Below are experts of layer 8 (counted from 0) of a mixture-of-experts language model. Rows are named router (the router's row for the expert), gate (a neuron's input weights, with its number), up (a neuron's input weights, with its number) and show model dimensions 0-159. Each number is 200 + 30 x the weight over its row's rms, rounded and kept within 0 to 999.
After each expert's rows: a language model's description of what the expert responds to; "gets" lists some tokens that make up at least twice as much of what it gets as of all text. This comes from a sample of Wikipedia text that the model never trained on. Tokens count by the router's weight.

# expert 38
router,169,178,157,163,189,222,208,180,179,189,204,174,135,178,212,185,201,195,184,228,196,162,183,218,212,153,228,191,115,216,188,194,166,178,234,178,209,170,190,150,216,213,159,217,175,201,226,177,201,207,162,176,216,211,219,160,146,161,164,159,252,170,197,243,215,193,213,177,146,251,177,172,204,209,138,180,250,187,224,204,185,240,211,246,181,222,230,220,142,157,148,179,215,196,180,223,196,204,213,294,131,233,180,162,173,196,127,225,209,169,191,189,208,208,233,248,210,204,234,126,222,172,215,220,187,231,231,177,218,218,211,198,149,194,214,129,222,202,200,223,193,242,175,224,221,232,235,198,212,218,223,217,209,224,221,195,203,212,224,223
gate0,235,253,185,270,201,162,209,201,242,157,258,204,160,188,196,216,222,231,184,119,142,189,224,236,191,139,225,193,153,118,185,164,184,190,236,164,203,183,223,178,186,189,207,200,234,166,184,219,210,198,195,201,177,195,205,181,219,200,237,184,143,147,189,201,136,152,223,189,207,203,203,223,174,163,225,229,182,215,178,189,209,195,213,187,240,189,173,160,238,236,140,210,153,223,152,276,257,150,203,192,212,215,196,217,188,233,202,239,189,202,186,219,216,226,220,145,145,249,176,200,187,192,180,198,202,237,199,204,206,169,242,192,220,192,240,207,183,193,207,166,195,176,195,187,231,171,211,246,228,232,162,246,207,256,195,199,190,185,207,154
up0,199,118,205,210,178,241,246,249,235,249,235,215,223,178,235,230,213,210,200,195,251,256,214,179,192,234,159,216,185,225,186,202,231,189,186,228,215,193,182,213,206,202,248,278,185,203,186,212,196,142,232,173,197,220,189,222,170,261,189,158,234,232,265,187,190,158,160,214,180,207,240,177,178,198,195,182,204,203,227,206,206,190,254,215,197,177,176,171,208,160,187,201,222,216,199,189,242,234,216,186,247,195,168,210,198,192,216,195,175,192,244,213,251,95,177,198,216,156,220,220,239,189,144,213,204,191,213,197,184,238,226,191,221,122,188,201,252,210,211,185,157,176,164,217,138,248,209,198,237,220,211,162,252,189,238,188,228,188,207,223
Auxiliaries, pronouns and conjunctions in running prose, such as was, had, would, they, who, and, and the contracted 've.
gets: " was", " and", " is", " he", " to", " had"

# expert 12
router,137,183,230,251,191,233,206,164,203,179,229,166,183,185,174,198,237,212,242,233,185,235,214,182,222,192,264,203,137,207,240,172,176,214,234,203,182,187,165,226,171,191,236,204,203,189,168,183,209,226,245,197,190,216,228,200,218,190,191,232,234,178,170,169,171,208,230,167,216,190,223,208,188,222,194,170,192,162,214,179,203,239,195,237,162,208,195,243,196,197,225,182,145,202,164,174,246,190,248,120,189,139,163,213,237,208,227,151,272,242,164,197,188,195,249,194,237,196,216,227,261,234,232,155,177,234,210,166,202,226,169,162,197,213,206,166,243,199,263,230,210,167,230,223,172,189,209,204,238,226,228,178,152,206,228,172,208,240,230,278
gate0,255,205,280,246,233,260,232,288,201,149,197,246,196,195,190,217,223,193,234,221,160,183,265,185,214,224,211,207,182,198,197,194,208,147,234,205,195,232,195,192,227,211,220,180,193,195,209,211,226,210,202,207,249,191,203,240,203,182,210,169,212,165,136,163,179,175,141,216,168,170,217,227,197,202,241,265,190,210,188,229,137,215,200,158,182,223,170,215,254,226,198,208,170,197,199,197,197,205,177,201,235,222,222,263,206,147,194,248,217,133,236,214,187,263,220,187,234,195,169,210,225,134,208,203,160,173,201,231,214,173,225,196,148,201,212,216,215,228,208,193,186,225,278,229,193,188,199,251,188,224,203,210,168,210,251,166,223,199,216,200
up0,218,170,221,200,223,238,210,207,172,184,197,156,217,175,178,200,236,191,172,149,128,200,177,197,232,214,176,228,157,181,164,199,218,206,160,214,233,228,248,185,161,200,241,143,222,197,218,144,263,182,276,197,180,257,225,218,145,204,211,224,257,195,210,213,191,184,211,196,257,204,213,208,167,193,213,179,240,245,129,182,252,185,232,186,266,232,202,186,199,177,190,190,214,222,185,195,162,219,244,261,172,178,145,149,240,241,187,240,170,242,225,186,179,193,158,162,181,201,223,221,214,209,219,160,220,242,173,222,209,204,182,171,213,155,196,188,178,176,155,202,181,166,177,166,153,235,217,190,209,175,180,234,199,200,228,217,195,202,197,139
Adjectives and their suffixes in descriptive prose, e.g. contribut-ing, derog-atory, positive, mixed, social.
gets: "ing", "ed", "ated", "ical", "ive", "ation"

# expert 30
router,151,174,216,194,233,176,243,196,211,164,192,170,143,192,210,193,204,177,202,189,172,176,228,228,233,163,197,197,194,228,169,188,223,240,260,166,229,210,209,229,179,247,239,196,137,171,167,225,180,228,219,158,213,241,238,249,177,247,169,216,243,177,233,171,198,189,280,243,137,187,236,234,182,241,179,215,232,212,183,223,225,253,177,242,170,180,239,170,188,253,204,212,180,211,176,178,236,233,201,150,199,179,182,191,165,164,158,207,186,154,191,210,205,198,258,215,219,185,190,227,197,211,197,231,139,231,201,217,201,183,187,218,199,215,214,160,230,124,188,286,233,188,176,208,191,217,183,190,243,232,222,201,235,177,210,234,194,232,236,227
gate0,206,231,224,225,180,165,167,174,227,184,256,128,187,165,198,195,267,187,225,203,231,168,168,191,162,171,192,178,187,196,202,191,166,228,179,196,189,159,217,195,193,238,187,247,192,204,194,196,154,207,198,171,216,227,216,257,194,197,138,195,247,198,252,139,193,206,187,242,177,260,205,224,178,190,210,217,213,214,186,197,210,226,182,137,196,183,240,214,162,161,253,143,198,209,187,155,162,169,170,241,198,210,203,160,206,229,199,203,274,199,195,247,180,221,217,154,262,171,193,202,168,212,174,224,195,172,198,167,189,137,200,179,219,131,248,210,171,206,154,203,170,171,193,206,215,199,245,187,188,139,231,165,159,247,201,179,183,217,146,188
up0,195,152,226,108,209,213,232,192,217,198,201,218,248,258,196,199,187,188,250,152,216,201,160,236,222,131,190,195,200,197,198,239,181,174,177,260,209,182,195,188,205,270,198,167,190,197,248,198,209,174,210,187,180,154,150,162,212,228,240,228,192,198,208,234,203,177,213,205,190,148,175,235,224,236,228,182,187,149,235,193,174,164,223,181,207,194,157,203,241,178,228,213,231,178,146,207,150,190,190,160,198,198,175,194,242,225,166,195,213,198,203,167,213,168,176,182,224,119,162,250,230,176,156,171,185,201,199,221,169,219,208,214,170,170,200,193,213,193,185,142,174,215,259,170,234,211,180,219,198,251,160,168,267,209,218,173,260,186,175,226
Plural suffixes and group nouns for people, plus object pronouns, such as people, students, members, him, viewers, players.
gets: "s", "es", "ers", "ations", " people", "ings"

# expert 21
router,152,204,225,224,161,224,251,204,234,222,259,192,145,181,225,229,251,232,267,192,193,253,186,204,237,170,213,175,178,148,170,207,213,246,219,202,233,203,216,190,166,187,233,242,185,248,193,201,207,185,210,220,230,208,250,158,200,185,184,208,229,241,196,209,206,241,194,220,249,254,200,199,201,224,204,217,211,179,185,197,212,205,206,236,194,240,221,216,207,207,181,204,233,225,159,258,229,213,187,237,242,226,178,216,181,192,167,236,287,179,217,174,215,169,173,174,199,192,157,205,223,197,222,234,183,221,179,192,208,204,199,199,191,245,220,254,239,209,184,246,108,210,225,245,193,181,204,253,267,254,168,176,200,228,211,218,183,268,225,243
gate0,207,158,215,201,232,167,199,166,147,185,170,146,178,144,156,219,242,147,184,167,182,187,212,213,191,184,138,187,239,192,188,213,238,228,202,201,117,180,169,232,158,228,213,179,237,154,208,207,225,194,229,228,262,187,197,201,204,232,204,163,214,225,231,208,204,154,217,178,181,160,222,202,205,241,196,177,247,212,212,220,195,210,228,195,185,171,183,235,238,232,200,220,176,188,196,252,169,207,151,187,159,217,229,199,231,204,217,191,252,212,193,174,172,219,194,245,268,187,252,255,276,184,230,208,172,195,239,207,181,220,253,218,174,200,146,209,232,217,189,242,252,164,214,218,193,202,221,218,216,159,199,173,196,239,185,161,140,235,215,248
up0,149,233,278,223,155,221,183,228,157,200,212,162,211,173,209,213,221,128,160,181,156,222,194,141,160,202,218,168,215,235,202,240,194,172,179,190,221,212,169,160,187,157,183,207,187,246,189,179,211,184,170,154,214,183,161,206,176,232,193,182,184,191,229,123,203,166,182,196,180,149,190,186,130,182,199,174,180,162,238,145,210,194,197,199,240,231,229,172,207,138,187,213,235,188,180,144,177,209,227,189,216,208,214,215,214,196,213,189,247,197,221,177,223,210,213,105,180,215,156,155,203,237,164,202,241,230,173,170,179,204,166,231,180,184,165,183,168,185,190,147,174,195,194,197,203,231,181,243,172,162,214,200,249,207,162,163,220,231,184,248
Prepositions and linking words after a verb or noun in prose: of, to, with, by, against, including, because, features.
gets: " of", " to", " with", " by", " as", " for"

# expert 33
router,200,200,176,131,186,205,239,184,195,240,166,247,124,194,198,233,223,189,190,199,200,210,189,240,154,164,180,215,211,196,167,219,210,193,210,192,161,159,143,182,186,205,192,234,177,236,204,206,171,223,157,185,180,238,167,223,189,149,188,148,208,190,172,224,242,189,225,226,209,233,173,158,247,205,149,226,203,197,197,209,170,242,230,222,206,243,236,219,129,172,150,185,212,225,131,198,208,218,209,208,218,278,202,231,195,203,176,188,235,154,189,178,218,146,203,234,249,231,186,137,201,205,214,232,192,171,225,242,212,183,221,214,223,203,230,205,163,253,141,235,154,211,181,257,202,156,220,181,245,181,214,222,201,160,168,163,191,228,199,167
gate0,183,174,221,198,209,228,260,248,223,184,180,228,210,174,188,215,145,176,168,256,203,211,186,106,220,228,191,184,214,186,210,197,217,214,246,156,220,225,176,232,112,214,232,233,171,132,227,102,203,171,189,188,209,227,236,160,176,244,255,190,166,211,162,225,150,202,181,242,259,164,172,218,238,176,186,179,212,234,204,244,200,190,179,223,207,231,196,244,188,180,246,194,191,200,212,178,191,223,202,192,209,241,240,215,210,206,184,181,258,160,178,163,187,222,216,227,200,253,235,189,219,121,223,160,198,189,205,206,206,196,204,201,196,222,220,173,211,213,171,144,217,161,183,249,201,210,198,229,195,218,206,205,214,182,214,221,253,220,221,210
up0,154,191,166,241,163,218,185,192,188,203,197,201,200,186,180,196,240,241,189,167,200,196,243,230,140,228,159,171,202,153,257,145,189,172,173,192,175,202,176,166,214,178,156,212,290,246,212,228,201,250,203,161,204,212,176,234,229,172,225,183,236,184,210,144,255,193,242,172,163,231,198,217,198,232,198,230,224,167,216,176,214,178,173,217,186,176,238,136,218,218,206,195,204,229,209,226,231,221,194,169,177,171,198,217,187,163,236,227,141,271,225,206,202,161,206,172,188,203,221,208,213,187,220,204,248,239,249,189,184,215,231,201,190,182,182,249,151,184,201,246,179,163,207,205,210,192,250,241,225,201,234,273,209,204,275,236,149,203,211,194
Commas and the word and joining list items, place names or clauses: China, South Korea; Belgium, Luxembourg and.
gets: " and", ",", "s,", "),", "e,", "a,"

# expert 35
router,177,207,245,191,187,217,129,199,222,246,238,221,154,179,249,220,207,208,226,219,177,238,223,188,210,212,194,223,165,228,203,208,193,180,263,205,229,167,186,165,163,206,221,245,166,236,158,169,167,233,223,205,235,223,243,224,228,200,196,216,180,198,192,238,160,173,205,189,227,219,183,170,166,173,200,183,186,181,223,188,184,248,190,201,198,170,239,200,148,236,194,226,160,170,181,180,242,285,215,167,155,168,181,187,207,163,165,190,209,189,224,154,185,205,281,199,198,238,207,264,194,275,239,192,210,229,227,199,256,237,193,187,208,164,231,175,169,160,245,233,214,239,169,220,172,209,209,265,245,225,176,200,152,200,201,203,230,205,213,248
gate0,211,242,174,201,202,152,206,245,156,172,188,237,207,227,226,237,179,237,228,201,227,217,154,191,204,213,145,172,253,185,200,222,251,165,233,218,197,195,262,177,182,161,209,206,227,236,176,220,276,186,244,199,187,230,191,191,173,212,167,254,229,224,198,219,250,213,174,225,220,184,203,193,161,176,214,257,188,187,195,179,213,209,96,179,258,229,192,180,179,213,214,189,186,182,214,172,193,153,230,179,183,170,206,228,170,161,180,191,228,226,259,111,227,209,218,208,175,225,184,236,206,208,178,252,177,182,178,209,211,215,197,166,194,248,181,197,166,184,170,183,229,204,169,201,185,210,231,240,194,265,223,207,230,173,161,245,221,176,245,244
up0,146,163,208,260,213,184,172,150,210,262,233,162,187,194,196,191,213,220,180,229,186,225,233,135,197,214,203,247,164,190,182,180,222,190,200,186,171,207,125,182,195,189,192,145,167,205,189,222,160,129,151,229,154,233,216,233,166,233,233,143,230,222,264,170,147,139,241,208,182,212,209,173,218,215,227,195,218,156,145,203,205,239,246,260,169,173,198,191,196,193,197,258,196,178,218,234,243,217,223,213,240,186,190,192,159,226,190,185,225,178,171,251,200,166,192,176,196,212,211,209,249,170,198,201,198,258,246,232,194,191,190,243,226,168,168,231,241,204,240,208,178,205,175,243,185,227,199,192,169,193,175,182,195,238,227,184,210,222,178,212
Main verbs and past participles after was/is/he in bios and release news, such as released, served, located, Succeeded.
gets: "ed", "ated", " known", " used", " released", " years"